Weights of a small mixture-of-experts language model, trained from scratch on English Wikipedia: 24 experts in each of 11 layers.
Below are experts of layer 8 (counted from 0) of a mixture-of-experts language model. Rows are named router (the router's row for the expert), down (a neuron's output weights, with its number) and show model dimensions 128-255. Each number is 500 + 25 x the weight over its row's rms, rounded and kept within 0 to 999. Numbers have three digits each.
After each expert's rows: a language model's description of what the expert responds to. This comes from a sample of Wikipedia text that the model never trained on.

# expert 21
router:498505464548501470523483534485461514470502500487525489502491552523520473472530475494497531526522471518505493502507494516474494516529506484478515516526520502499518515484496520489529492542460494490511490464515505485457462478481539505489502525504510507469491501507506487442473509515508497520506533504459493458526502471533529518481492508495491504553461493521500474556552506521491471515521
down0:478464512501547517480498526477523480486414499496464527453489516524508517519436524529494534468489509510473499480485498525526478483497545481513471473464480522471512529520479464526510506507477474468504504532515466518479564491472494474526511516494499465487487518469465496509498502442481540516512513459516533503514495548536479540454528518500489486491514498450491547533501480490498481482518
down1:492482509496466525499458550493450476516493473494498511514427481542511500489547539486473520522484517503483483524524530492489530514506523472526500449542505536499486473518473526514508496458487503471496483474486528457532497530477501532469566493534533488475522506509559525557493517516524477485538528550510500476494476496453483517523491529503491512496455513534484451514490454482501459485511
down2:487507516508492489504489496500505551527504545526538466499509488476499490510461490472495473476502475530537474536440484507519499517502502501510472529477487455522518505442542487505467527526496540481539471464508515544526509530545506549476456491486511527457510524495480532464504558487518493498500498473523557514557462481474512525461506514445517526511523482541530479489532496491528483493499
down3:505485504527508531504526521521518494497463523427543478489459510448481512545503510513498494480483495503502538490454481460516490481506520522521469469488481531492492493469533510515474480472533478545544493493525511498510526490515482486488457525488480506500487479477523477463456512487488505481536497499475491484555512483527498512502542514479515528507511475476510472517547520506492503464484
down4:479554518449516491512522502475514477458513508496476531498515498538466496479495411509493495520484538471462535480476518502501533509524456495521467503521504496474496475409425538537497469507501479513519516504504515464502479494535540534496516480506508552439507547496506501501476472492507468489495459506461512449525513460460499522503494485489493523503508538511477443506495510519495514484503
down5:487445500485543510491483513479434437497472422539529479522518506537508507530506484491533482484525515488548508510539501499467527450461513514458476457521530519480490503516487528533443498522513526505479524492504451453465520511455525499519526536489505505502473465482520512500491465518520473509469487522465513501456480489535523483486493485541504534509523474439489495523511476509520498482494
down6:533503546487431514512481481482521531505453480510529527522496468441515485468540486500480512490458484523492523518501501505469476503469537477512499533474495520481539531502473498499480476443502535483499508509469503493537472483509534444506459500483556546488502522485488554503539488513458500471535509461480486498464490553497499512546506492479473484528564531517453498502539511490497495484529
down7:518476482511556561508492508479503480465465503466474537521478482526504496567511478510490500541462495497522497498508488479443496465525500497506523497455506513516507492512475496496501548496476495514494485490444539492486463518495516520474486531512500485495512501508493499482523498505487482493515459502476491517532496445504514524485450498551523489504580500522485513520500522505503472536459
down8:487480535497481493483527527495520526517525464513530554549507482471479489523455546506498463499480500495505468482512490487536523473520500511498504539510492495529495481509501522506466501560505497558473500495473487487508471492489498524518478491549518508532481554515529471512483493523477515527473457470505519503501487497439511453517499508486534556505492525490505459532483575484526495492510
down9:508464489493466477503483511497509494523498533483497498507491495489507555530525524494510474454456470522459494413425502448491527468505460471470477488484518510493509550469499544493457510480498519480548496537497495476524518484493502458512548501508473538449478514518478505537496465525495545534494492499447493535524476497487498466526456462516487511537525461482493523514488489467496520535529
down10:483491465495501515503513491481507480542500576502521508484526519484524521461488505532540506498516507556565500481504531505489498493531454579495486497501515499501492466456472487513481463521488502466481506482511465524502481497494500476469522512543477506508489469458499519445540461507523467469539567484471511536522503501485490537472505498474484468503500491512462474463519526539491498536501
down11:481546554501519499472518531520520504455495492491497523487512519487508482522512490471535478498532547481507550499545474499503516473501485526498483515534517515492519491510540512535498517464519488500495539479487492513499493453543498497506525485514515515485527452513503511515524510469513502496481478529491498459477495515482525513492478482502514488521567518491491488527487474473487473487492
down12:497442504501536513500482508493510517529506446516504457503500483505483454521475452494517539506497469510529518499499505507524492494505467546504497495466500517528514482482493496492504471466493527536497532484506479494498514503443489536490515511478472477484514510497513499562547552496524530502522498463527528489491459522461528520531535515491516505517547525512561487496499527484506487504489
down13:497479474475508478534498496495507540493476464509500504541540478533496503472510489457484512467506492470446535464532483465528518482524495512490504484497476552524506503505535524467529480518528482529499459525475517520482469540501565475479521501516502480474485487530488471508511554523516537504500488504528502533480529484499499500488524484528516503484472478511487489526466517504496478496526
down14:501487488523544509502489519474459508523499491521538506509495505465472505476564546485529516435445515537510565520502528494495508530506490513501469506513429499506483514507503493534469513484470449530526490523500518462511514509473511493498515495455486508508449491493519548492509481488497479503477514487514461520481477521530556524483494538509524525504544490494469520517511507500525487521510
down15:524532534483503494518511525526533531528510480519464494487491532549481461520524449469484524504462521501527514523553495489499469473503524520496456515509488472498540533513535459493509480523497475532521500493507550531495493528523514501465486504495481488467524527477539490457489500503514495509517476512502502508460511512509516525504510504500509497529498480520522469515516522477477482462492
What it handles: And/or and sentence-opening or quantifying words in expository prose, such as and, most, only, This, such, often.

# expert 4
router:485519456539441500543514499523453496489503561509472515511556520470528483525522509525518535549513518506488470473466481521472489531510491525463501468518515531499480427506506493531528484516467483547508461514523516516526491539503559500464473535518463476457465507487498483512508485516538487483504503462481463498525469464514552540450511571450484519479475553522515484507525468533520530505495
down0:506532586549508511510483505507511535458517491505501503480516527470499530512533487489495520492529504505471509470501514489475486504440490492497534453495502515509530545488473499454502522518504484454491522488474471482502485517501520476493467511565492488452482546482522489452500545480522502487494519558473547516455493512480507520517529493521523468551484475512494504511483481482507522496542
down1:478460486483476466497518513480509497472496527467497493517459508521487472496492525498496493486526497480490507447497477527507492505474484509516489527478473523485503558478463488521515482497525479536513514496518515515461457517501480545473568509494510478506529480515525515508524545462481473492479492500488487479539531512486480518473530510507532534485485517512422473454504540509504509514521
down2:492472507491510528542494465522526463513550497483445510500461454484484479478444527524559514503549454501488513468491473504486561497537518478457517499518489523516533557512458531523528492490501499479514510527524517488476510490493497508488496462517500538469531497480469517490483463505534531518455504491484484510527490503471486496475498533511483514525542475517493481485520510478457477486499
down3:493483508516474498507516491532491482510505483479524521512494502473542483520499491537533520493495525495509522504546508495513505499513519514493518519470434527440543495469515495507540497491482465510490470498516545498468494490523518530495501508473491476510497500508549511518522488524497521503539496496491522542490499518465494478468512507453513477488507508543539503482469506508489476537452
down4:521516558553502443474501549465504522528456507485508528527499544500474492491488503502547500485494466506486520504487500496490538469488466463447488500501514533485494490493517480559472471510460492512513468546509548508458473529498534470525493525528467493505491532535492522487464505481493480452510540548463512469493489479537475501486488488508485494475483508474499476489465542458503497507444
down5:464492494544494509508517529497524479528496499498512546489526494462490528486550478540469492493532529537484555483466511502480486486508499517486530508491452497484527558479528490536487513489491518483491517501463480473493510503459505504475490497492502528478503495495540532460508501480479520484513490554488492513486507498484445472510525468484468525504473505479516478501505477503498525497524
down6:548551488507503515478499503466492492512466508500537488504531481464537486470568519524484478511458504493498504476528478512509461506512490496510508496498495516524505459507492478463483489520505513536510457485511541514478537507483495473446500520528479489467508534455486458513498460469517500445484510514535486506468494483492485518475545529522465503495494517488504494526519495451471502487459
down7:501557471486507510530482494513553480510527505472506504479489491491482512481473525530521532528522479514483500511527516509492490507466526481500452462496480501495537474496509520482529506487470496469489504511457518529460509454496535471472499485486480530530525535508489494510438499467504480571453536548470535509514485485473500498523477505508486507491486517503488487485490501505513503462468
down8:526483525504524508493469506486482504452501497540458483575509527516488510490513462513535513507486499494496537468519474498516551475456540506484532529522545478469466535473475511448466487462495475489498483558502493494501441465488494489506486523528515513515530507501506517525524499504523534507530550483464472490539451469526512491512497509512517495489518459495466456466514496539487515500543
down9:503468513496495477497524514482502501502498550505527517490513498420508491489498488517488505463498492517508476461485521514501536485526500503538511511520480502522499528519526489536534482509515485468470529494455497472523508496524501519521468486488527491503503509496446540467479514503505500521452534476491518502527498500546543473458482505505481460511513521569467520544505483531508459467477
down10:481508506524522520508491494462504497494518476499488496493489516463487523487492498513519505457520499486541513478509541447483535531533534501498487481508435521536494530485523508518497543482517487456516514510533473515511516479502491510535496427444489513520533497485528490506486533474480479506464473442490489467527538514476521492504537510499495490487488507518523529496459481532502519522530
down11:542491485509499503546536506508500506458487497482484510528489532522560519508526494494464479495485503532519530457474530430473517491533495486502518501519517447538537521485461497470505472501497504525514486521473485493516528507498511497538486537516511495530466495497520471496449512490512502463533468540520488538466491517446472496491545459498515467528469498517496584511508485501509517464492
down12:508470516554489475498500504489514488496514524504482516481522493523495508495499534478521489523523464466484507508495515473496478491499497474519517508531469479561485482473515504451504508449504504478517485466493472510462526571490510478504527479492519530484477543529499518564421485514476493506530511522497460511494475521557443476497464505480477492518491522499494522480530462493495503475496
down13:509480480470539483506485482479537478525507504515499494473515512491520536476482506516545518486475572499550479491520498473453486519478479491470553463490514508501507540458512491503512536469487527508505495506520539479530489467460507474522493518502467508477537460540520519497495482564528520497529495505456498533505529476472561511539509508521510505523516464492505484475507527526503536513475
down14:505454504523469452471540505513516493489506463512534519530506516479477513502467502498454499517539481474532486467516544507513459504447518526494490549507494502474489508473490521506495517508500488486530438499516468530491481486526475497532497486464494516485489523526537501509470500489522503511522499482506525486549517488485494484501533502481532499521504542496488507461485494515466530550477
down15:500507572527508515535539530471509532514485503509507487520510509495531476504458550519511468472506478517556517532506469493480496498532503482532507485495477481529470505499540444519453514481478463498543499491523509522482514461478453458538480485521483459487473523516516490496448520479521464470536512511468474533479472543484503461537545527524498517522509457537497533492509500510497512465533
What it handles: Odd letter pieces inside foreign surnames and acronyms, often after a capital initial, plus "by " and LaTeX backslashes, e.g. N-ed-unchezhiyan, C-z-aplewski.

# expert 7
router:506517512518476482500540467456468489475510573504506508501532512465514504492482487508493536484521437483505462430453488500485495529491473497459497511506517530481513477473468495506484500512518463488500485504461502516516511492460505495516473518526505515494447527497518501477519466483510502508516502486538489513534458481515466524487497497493504454456497537559536509475521471557470481533489
down0:482472444535500498478485533508527519490537516485538487497523453485492520464543508475481466476536483474441465546431492469526538470464485524521477492501526479492504493505483461456519491491482459529497538463494455477460456516503545496495463524481436483451491520486542476524525473477462527516486535531499457485562549484535485477479489475471523520535533519510508559523464497545483508516493
down1:528477479497473490492524514487504481526471503495532523513480509517479460515485486542489471504492505497494507488487497546465485505482524494507491529523463441482507531525517477490480534484520511484492531491495518518504480472502517499566508503482543519442508518493533491517513509536518509534463547511559509481466465524495505499522457467469488546508476530499542533506494492489531523510515
down2:443509493489495520511524460474445488531479538511485517473491464547484499510457501492467528501518500516520525481504488470541490504523471526504457485506478518522512457514466494530498494480538476485492485513496497520576547506526489482479498473485503466516483484523510500514487475522448535512492510489495479515497476553545487481479499449503495498509514473483524474503523507501493502471501
down3:501479492504496461473505539524448535488484465523513472495480509505526496503445508501540478495479457506478500476482465520475494480489488519481514516513486541500517504453496512477527489492511463501489495496519509512426503487548452472535519527471497516505489492472470474480483511495503534465506519493486477526462509533545491490523524500508496522481482497516514500510527556496528473529511
down4:490533522503509480543523499516526482476454515469502483459506486475516547462471494486515513486532483541515486526490536504448471500545544490505478492482529512479491512515490493457512455491503503520538480519513490491494497499489473450531505498519507524487457479544531502499469539461573535440517517475513508491469460553506520458498500508520536516446495531468486475514498481499516515511475
down5:508467478519511480522522459504468497518479488490499522517496545515471478496505525495515500494497500486522525501454513533491536527512512507504511509484517492504457486530491476481525539484511472472529430451546497479464490498488493576514530487479489487526531508543522448473479515469512493462480526484481511493506526498513502493449477511460511479471507527512501528505471464508465516535431
down6:505520487492471512494488494542492530504481491537545536533474469494486440497504498511524523463480505527520475547492548541504471483489523478494506509519503502515483512489493545459550480525499506494488483482525518482519476509516516512506463496515534537475496496480504562546501496462466474507495501455520520507508508454527521481525532480455487482476510511492481476497519484532562462488523
down7:520507484508518488484481484520480487518525494448523507458482494479491543499459474500535515557489523503482466501475504479467506479495543470462519507490513475578477474509450480474483459474468499470496495474495516470490506537475516528506474498491472485466488479483508468499513517465544490509509466499501472490481490547512511470465511461507497473477509514505443495487504501506538498463517
down8:560534487482502503498551477522498488492513514546474480525483465464509554498505513516495530533476511494438519504470504536528483493465496500502524531507517488485505507463490494521488448557502526494498514544466475512532517520489468514484499531509515492468486526512469498477486494501484504506487490521485489485502503561496529526494520470518513497507488485492480516548497498519515533490517
down9:473504510471505538494517493521453453462490511496483491492456503531496459485497521476512511458492519488508491530470513496552522464504545508505499532505519471454513548507490464526503482539499526499483476509478473508482469516499495502469498469521486458515514514537478505499514533463508509487512535475509494502515510451484489449537496519480502501500540471481468501487494484459524472504553
down10:516497462507507499516487517533479514562503492510492515517475498497482521517505468516502477500510482528520493495495475489485490501493506514492493481512463470467464532491556489447507456510478473512520501451514484535493502516530497489533532547456481542464515506477515507439460508496478503497503479500481501535521505453491517447483485484433529523512456488509493512534483430498515497519451
down11:470501483505513505492497540459460509497507523496494506550507548478521499522506527494517511516448517512511513455489506502482531541519520476497434527530529444470510497529531490529542452497442528525509496507475490517502474494481479503497521475559499537549487523487484481453508547550449480483503438468504487516464446508578501522500500509520510504510504507455484492501444485476480502488463
down12:479483502546518500524482516493480550508510485531514520492520498478499555501551479487485481525517466506511482483494512462494504462484436524494523485509462493521544467472474521504509456484513512465523483491477533474460486499468475492526477495504462478485508528504456514484457531495498508468482493513486478510521505541511514477494496487517477479519469532562491547509502492540503499485521
down13:532468498475504503489528488468528485481491490514486484489520487461462487536445501511524512527463483547506503527515514486509448512493520523467525490531493480498498550508528436470524530480517475508494521511462507513521507475520463509533477515507530511471518501519487473493509483438545494510448415486558514489514497481470519501500529520498515491491498469502505481492511510456479511561488
down14:486481440523510510444491562503498508513481486465472476493496518528488519492462530480514481499476474522495521453462494533491507496526501496467510491539513523530521505478516537535490522481504476527482487490487528469512494503484536479486473538533542509498491521522496480470475505544536486490495429485476505494519535502495492555484491512522492489537496544490504517506464513487517533501495
down15:483501550462503456527499517508505499493531493499489498538512526499497520504504492486503494559505506536464491464503480536535457469526517500546542539502538536488499535511479503492490462535474492498475516510494528536541464546514472478510525524514478499493508491490501525461489542426516530553535502540439534498507470541537510491480545486511504493484505498479532509452563507486502492504490
What it handles: Closing pieces of common words, especially abstract-noun suffixes, such as -tion, -ality, -ence, -ism, plural s.

# expert 3
router:492516484497469492502583534499498521479519528518512467500535525441500509506521533467504536513497487519464508464467478503493530482553506498454489486496563525468512435485470489505543470524509504532497514477500502498490491512523496493460508500487522479452512501513482529488494484509543458494521503514474492464535447511508503528519508489498518482480508512541531524525519482495494506500513
down0:496523516517498566489509525484485514461503486517523492451521500512469511483487536521537522502500483458521497515480496467532526510458518503493524484517495504484443533525508495517540506455496502477508518513509534491487473480465510486505521474480477455469472533499519471482477454495581544496479482493520523544499477515524492477513471467465506505491514491506545516528528505486509468500539
down1:535490489518505501540511476511510508496499478517516546447510498496517488515485505537516500499477486519494489543473527476513483517468525474524513506494472456524491481477484471479475531456492492508484495527518500471514525522517467555528496497508506494510479503474452498470483481445528519522515463479559499510498495482514503524505517478474514511537497514486546507496510484459501489469477
down2:537483479500487534500546475465493499501461502448506462528510473468524456539477457511464513476515514477436536530561512484520501525459537522490497504496456506484460492563460491498496511465453536502488470465519519487486482477490516517515478485456528489517445522512518516519475473482471543535517504504503510496536496496523497456513446523475484540541488499493532512491450496505497528545483
down3:462502520477511499484491502518512476511497513512513502515489495539506522467521534490516512479501527501537504507464494495505509501477485510524537469468512507515534441506531473438468523482460517510515481513498502507478455483484505494515518492540499510473501481527492449475517513446475486505497524484472522490490478510484524464462508535536507503534542538474470473431489515478485524544471
down4:526493518451502493497518466473512493545512507477476516548478481499469505514503508510484491527485508472543474517492499506523507484513486506539482464504493489510549507524506493514473503475528537480545489488489468519508522506524486510457513482437543502463477497469495461508548480548480468508476509485527540530524447519493485489459526502489488498507487516510564488511495464518532514521503
down5:522537500548501504486496491491546477496523482495508499519503521503506507473467486526462518506531476519480512536523504528514531505501487494516488529489492516475455485477467461485491496489487467510507499511501547528532527503442518493505450501530481499449555511521461484507527474481483505465506513508489501507453479519489506552479501494467519518433533514505530458468469475460506456469483
down6:489500487487502532503490533524538485522496508499530496476543482535531508470508500481526492491491511508508487529485529504555462516507497499491524498502492476505506510501464442526524503506491516525476514476532491477512529536498465502509507522522470495470482522543506440510472558516521510508489533506515537522530454516465493453508505499553498481497465506479513524525483475466489482530475
down7:487493455518498534480568504485501489456538519504503518536473519496482510496510492516494481529551503498489539517498539500524516505477525493498495502514544463487511539490507471534546500492498472500500500494525486496494482524496456484531473485500464499518518492543514456502510459494513529461502512461480468521518521458525509533490502516571541523490468477440499503564482510511492549464521
down8:477462480488502470497486510538479468481492495543510502556509524468477506522466459480565490451476500527493512507491499484504503491524490485511452499494514475488549529487512514502477474502483495506500485495536489454483472539531549481503495470506485456524522516525494510537519460505505507481504496549484476500475483558516543489493443519513509468496518469490502514517489493472510501492472
down9:478500509530496489450464503522459478500528493513513519497535543488479547503481462471454484497504461473474452493478480489480491486459447491538495491477451529526506515526538549484541512504474518500513487482495489503455506521483527516523529493493519498512480496506511512455519500469423433557480513455505498495480487530482501504509552481483501457501489564505492486525512498470545535489470
down10:506544530514519532510495527542516474535477489438518522527508564515492482497542498485516488446512525489494477481501481501488454504549467524540499532461506492505475452478515499515496475539484529519525489506521549474522479485493509509508495524539492509529499549520562524493502528495440468500491495531486520425492514537504531472509552489499520531459547496507507508490476496467499524503491
down11:464529451536511505495519476504468501491497454477460446492487483488539516527505480492527514549472497530554503517529491525543473496480536518466495486503477506463474492511518508526473477484470511499523499461527455503475542484467465478509494469498498557490453500478479483460468523471445497431528480497493453528518512531566524497531486490533512501504489506501478511465496439518498495458517
down12:570494513501533497496466512502508508503473489490480489525464510498497483503567503498469468521522488496517493486460511536453459530462508548485465494517469480528472486489477528547511492463439502499486452509450530482504546475494547522533497510518465527461497518475501517497495531502487550501479525494491515482509482487565458420467490433490513497521477488454512517527465456494528526513479
down13:503520494529527516457487451521482526494460501464500480476501476519535505462490470508467502464469506513527491508492514484500508499502420470517485516520437509529495489474509478484548537522555493557479534499485503491511487505504481523516571506525533526509490485531477506499489530492500484502478500502495511553473488489520533492502503466529552523481506492504513590476462479501504488507507
down14:461476533498512504512535452491492495482489489467445479490493512504492491498503473471486499528494489520521518478507516507488535481489515513459518507503502529525531501490491496490508530490486506488499476560565503523505497513486495472467504516472517505464486524514532514482464525520488503514509484492490492538499548514477491497484523485498470499420442522464536433480478460505513512471511
down15:512491524491465486476501480517451489522529494465489495511467494526503492489502477542500511480528501486513490489509496551548495469499448480529528475520502515478518528477479510545480504508543514514506565463488497506445525529480456522464489526515490491494527527471517494515474483560499525483491511443526498486466481518531523537473526471447516535471472517495492511521460474537484554456525
What it handles: First or early pieces of capitalized names and foreign words, often in tables, such as Mar, Jo, Kar, Cec, E-tr-uscan.

# expert 6
router:481509492531465442526485536486477509471555494549506489487556516500501482495537497473491549484510465481513522496462475557470512534510502482494518527550510483487526511497495494537520511509520504509502505493545469471516489485492504460516473515473493507513526465473483435477459511504526492468517501469503473531513492486518520492452502509466436495502493508507498509517503471531451482515542
down0:488517566507497453476530495475498507524466507505485493509524492487488542507493479473500503485496483508516518538518486473441505494486515461489464513509542496549504503475522511506488518470493507527524504493517504518507488483511544515512488493524492535496499512432511481487557494487501488489508530514493507540524504512496513525546552508475521469496536525516478484450476510537460487471529
down1:524550510498473473464467498515527486470473493532500459526472553514497530485505509557509483516477529503518518524498511487481504536501499513501466497490501510509465506524510466532539492536487545501467518531518483442499511539513481539524551529521493513545578522520513487495541559474529527468523491532490489541485496521486471477497516502497502494510500494536445502520501527520501481511503
down2:503466498540479479529527514514490495492497479508507532512521519500497499538483446543485499478507457517495471477524521476540506496494494478457519554505497531541501551494510508504510483474521527493504481513501484521489457473490501495498533492490480471477528518517503523503490547486490530495523506515521517453542477545451492515495505499521512444511522537525502509429575545480501494517494
down3:481469480518470460477489464491539502492458499510473557510507560503481493459526537514514535516501500497548536522494495519489492530499495503518474500502475484490474527528494490527492527520524464513487466505528496507566481485516490514542490501494518522532533517519465521539482505455497481456495494481495471536474499514488472505514492481473458506526468493556492500470536455501452438508534
down4:518499508531490486443508499526535514517523549504458471479537537509479493452538495538486545478542498468507483542489469537482547516536532510492497455502492531515446476512487533489518491478461494511480475525509478488521525489547487514506539484485512536523481494478475530528490480455489491498530526488472499498511491503504455449504477494495461511498499528471510543483566508525450486482520
down5:477473517517498487529483455526482500490498468450519472508490510522512460465521536489454474463540518476533511515474500496470487522480467524514478481480452482535483542513516517471509508518474517516491502520484520505466490462548527482539499524467507488480533487507485541493534443547488536504484492469505519567509501487491464459434544493448523522516524482547481510499537457506514504548532
down6:496481477525464524551494480466465551503460508489534537489492495508489514493484492500501513481460474505476492491520531488477511545549490530529530529478533483504487487459474525512498502514481517498524536521476510479477522497500495498493467524481516491434484517497506507490510543513462512513531473525489484509484500483510554499499540479511506543532487529537495504484506539483512468495522
down7:507535452502486549454488477525501449511561532444504510494488528456469472471526511536530491476532482483488487509527510494467455512517497504471491507458488453497506497517489447525496522507481491493516494514494440522467484474507524509454483573504539483473533497458510515497504463487482519474479488483471514502509473526508505513512514543466493491465487512523522493509471471502452474508479
down8:514454496490532507515490486500523486472513552498485514505516508469511507481507502483507485505458520455526512508476472472499476506455538484519496479505484462486542505527509471501461471513507567494524502520520462480504466545509471488489508484491503494488541541527514488503508460503510457491462493521529524475507490532509455478527488521510500503516486482468500567462494503491533527507548
down9:445492489520571502471519526474500503512508488496494497520495506530486478520474508485532497482533414499487495446480499511517562473481525486491465496514537528523490525501544448493537490497509470507456489466516518511529455455521478531501552479493528485539469499465503556482508505517479476474533545489478499522502477513496492516510508497483501517477491492495507532474497501462513517501495
down10:519535505477547504503520515473503488482512493538492504487480492545508492493494526481475493472536505508483472484517531526497533457527506442479501470499476487466501488532497490476477493458497498503466512514542496525522491507487518468478540505555556470546509461524486465505514468501518484522560475532481526490520506505539534486517528496490492505490479419475451506487487504484549446454530
down11:480477519536517535542493534541490515493480501444564502507512510462504524514472545462487528529471510528500497505528527477508474507490507499525502466474506499506483501568469521524488520481505465459510500444516530489505517467519486493505551530490507487487506499506509513528494490482508512521516479491477547512499467489513521490560512462505514457497530524479509508504449471524517486438469
down12:550467509521495494458495529517488464448480455485505498447511526516480524513479492531492520492497544473491492482513477462465555496433494495517545515493458486510502534461472489521488501499514504489473478547536496535501489480470496509542556503507526514486520493457532450499479497449490502492480526495455530484540489526521499557498521455502510465501549465489492539489504496512508503444477
down13:527531478523484506467520523473543484474498481525506490477484531518517521525503489507541440481517518492506448513533524486517505537562522497506494456510504453502481523492552487510527510485473493515482470487482502511530491495487495519514502511508481486486529494490519467479513519483485535511473502499453490493484508474579499560467486536475478468492515489495470482509515525475486523478470
down14:496546599494497488464517538544508511536501540562506536457548479501462486537485484488521502509501517502502495502534490514499494490514520486545490540528509531499504489543498484511509484500488483517516538508501479502504540522520457460531546520534488510492459495470515472455500518481493490508515506479507504494490474534473505510501496547545524513463512508517507481546522502468507486493514
down15:509504475494521512521479505528496499487471490529503490464501485455500477489493504519474500535514502491439457494538474566515454461527520458494535506516519546494488491495512507481476540507500480529475506504463450513496516456506502496448475524486512523496525465526500512538489484488467501474485526482442489489563503483485520512494502506464493510531471530525490494520508493468472504447499
What it handles: Prepositions opening time or place phrases in biographical prose, such as in, from, during, until, at, often before years.

# expert 15
router:478530445536506470537496504478495532457525479489499479496486524512516500476543450461487537524507476500529516493517500551476522534513474447486495510551524507456539477487474511515519472523475477536555486495512477497474477477482497489475523528467484527470474457488494462470469480502532481472516524497467485470502505481520496532479500541502497497534474520504501480529548498537452449491506
down0:538513539532551512452471506477506487501503464466486502506448485515496498527491500479494524549554517506539488506564508492489519493451540498497489489475494568504528459512442533503500447499502463483465483491462521507442482513520477451495541492528455472483498491518531481489516488524484504494504491497511514481469488488503462477491490486501459503482520470496511516517508487458473499480493
down1:482526539503519501479513492534482501511511484465504521512513485481482523528449470545480465519533469494498565504485483501487522509515495543550481519533520481492478481563516473498483516501552484460487512463490517504503472484503515472510527475484502479482469466483534513507485511480474466502470522478537492532464537511517504482470435514495538521516444502496520509496483476523499527461504
down2:521462490491465493521516475481516511523528516477490490492488478512494500510469503484534502573502530537471480492518452525504504496507480503502491517505463490457449488495462486488491496475495520506482483502534486473539518486477485513505493473471517480467510499494478480525459520490483486507479496473515500538486464483524567506486483539477486478524481499518458525465513431530490523496542
down3:507491552549547481485487472490520510508465520487553521494488536449488492510505452470518495526499524509469570539495523553540494473492537550509468501473518519565492513525464510504522487463511499545502513498489502520521535511506490505470491455485533510469505491478530534506482486484474512461507527581515495499487516495511505518478540455523539512497515497496510456508516530519495468470495
down4:492478509500506537506487522522486547499447533499526519508557491500497510478492499473488504469513527512472495493446479529507495544526580468509465512520482449491492493504481454484506522506466521494466490492482479554504539515531548512541470499498526516466500465465478488466485512512490483502471453525515439452472516528470495481543500502506463480509527518528445508503503497438510497520509
down5:507496478507549481495498522491529519534535587530522509505562522511512522521488548530538454518518498520499501485492470515539492505502514528506499507458481470510448484483533461494472485467466481511503484517486483465511548493441497559503449520501503524526541524512506531483515495522539537497504485503535512462546505510494510514502500492518478507512539504492501450491491553524486487557512
down6:494486491511509545521505488523448468496512536492526505473469478450525521527487475491536470464494521497483466509513490501505480509472553457465481468483498497509516519490506529484462486515489477497501479503485516519508497538491465487518475539526513508523491509469513507516531528461494553531484500494507525501512496504506504539511493516536535505476501505533484484452526485531517474470505
down7:460519488481497492512490551499490537512495536521512520467495505499489501471467475487495503510488498517519528512499480512521498520477511490508490499530492545518472528505501491500466528485502483511494541478498472532461465494507503442504484495489485526446529476488488494510491551506494509497502486501514463459494476517502528522521529508476532480533541490521501475507442531464520480500478
down8:545546519536495523512485487493538527474518491486492494467421529536523498477483481487492512510485501520511519558507510492469501559434522502500497479515494460515514470502517497505484503496493484510522501513501513491477472482527494500474473562530499484472493496516522485467515486490526519469542536524497533430534520489508473486520469530523513491456463460526493519505487521500483488514476
down9:538486525525528524474510548484543501484472497507501516505452508501519519497475541496480508472480478497448506495509520495500507520507489526496512458529474472509469496515553551512484475523527504479469476463499479491517485548495518524500501525457518529530489511472499540470548526472478518472530539496496468440539481444481501497517573481493515535544565476482468485504473493491463502521461
down10:508483514481479466519457492529468465505535463418473516518506501502444536500477545531500545502520513509460444452458512483490505504469513513541530491459484533509496518492468548513523478486503525499498508513494533488504460468507512514518497516493484518541459489519467479485514530499476507481514461481521477524489516499532507536493464508514464526456487479529474475534528489556507478489489
down11:517486515505495496507493510520491491491505543554482551505542507491463515499481519512469479504511499521471474524471474511449472515494476496508486518512551480504520480504460479477532485507536522511476516486482504533497500536494563547460508471520531513485511516459523527543462466511495506524536457514501492485499470502491530497509557493460481516509497538475533460481504520494473495483583
down12:505499466492413481497516486500517485503512545509518507538510438473529516515500499518511470524450525507548485484439484513455532513487506495497505497524501515464530480457531512500473530536521454486481495487518484470493479534498532495510488542458486498490448526462520550495499475545480526504498520483546481497462515511484517474495515480511492480496492481492467492449522506531551526528552
down13:469504464486527542523523477512529514505502446505511521520428507537520513505497508498505486477466472519459484480498524500491514472511519492494527532540502503474541477509533479482484452475506499523511470534473508481508491490490511486471500546498484535487485478489525500486515514470529522526539523531476496480516534501484473485517483514532498517475485481474497514478475486488499462468414
down14:505517493502470529511487495468473495489476519492514484463539495479493482496478499521511524504486533531504476503472466462501456502466476480494458507485514444517494514512508467513524491488461495493514499536497481546526511500458506451483465508510489481489469501506488518462504507480470474533483476568456475478473491505476491540495513519487520530503458475529494473506558530474512468503510
down15:481497518467458478553501509502487489486493544512520500477466504471532477515558506488550516489496501511533528535452521467494489475463529483518545423531514513473521496486521506514519477510486539505473467497473506465523489533491539477475496477491475480543519452458555489517494459485527532480497502520470500510524494486506496502495488528482492531519483503501527502496494522505565527495484
What it handles: Articles and possessives heading a noun phrase, mostly after a preposition, such as the, a, his, their, its, new.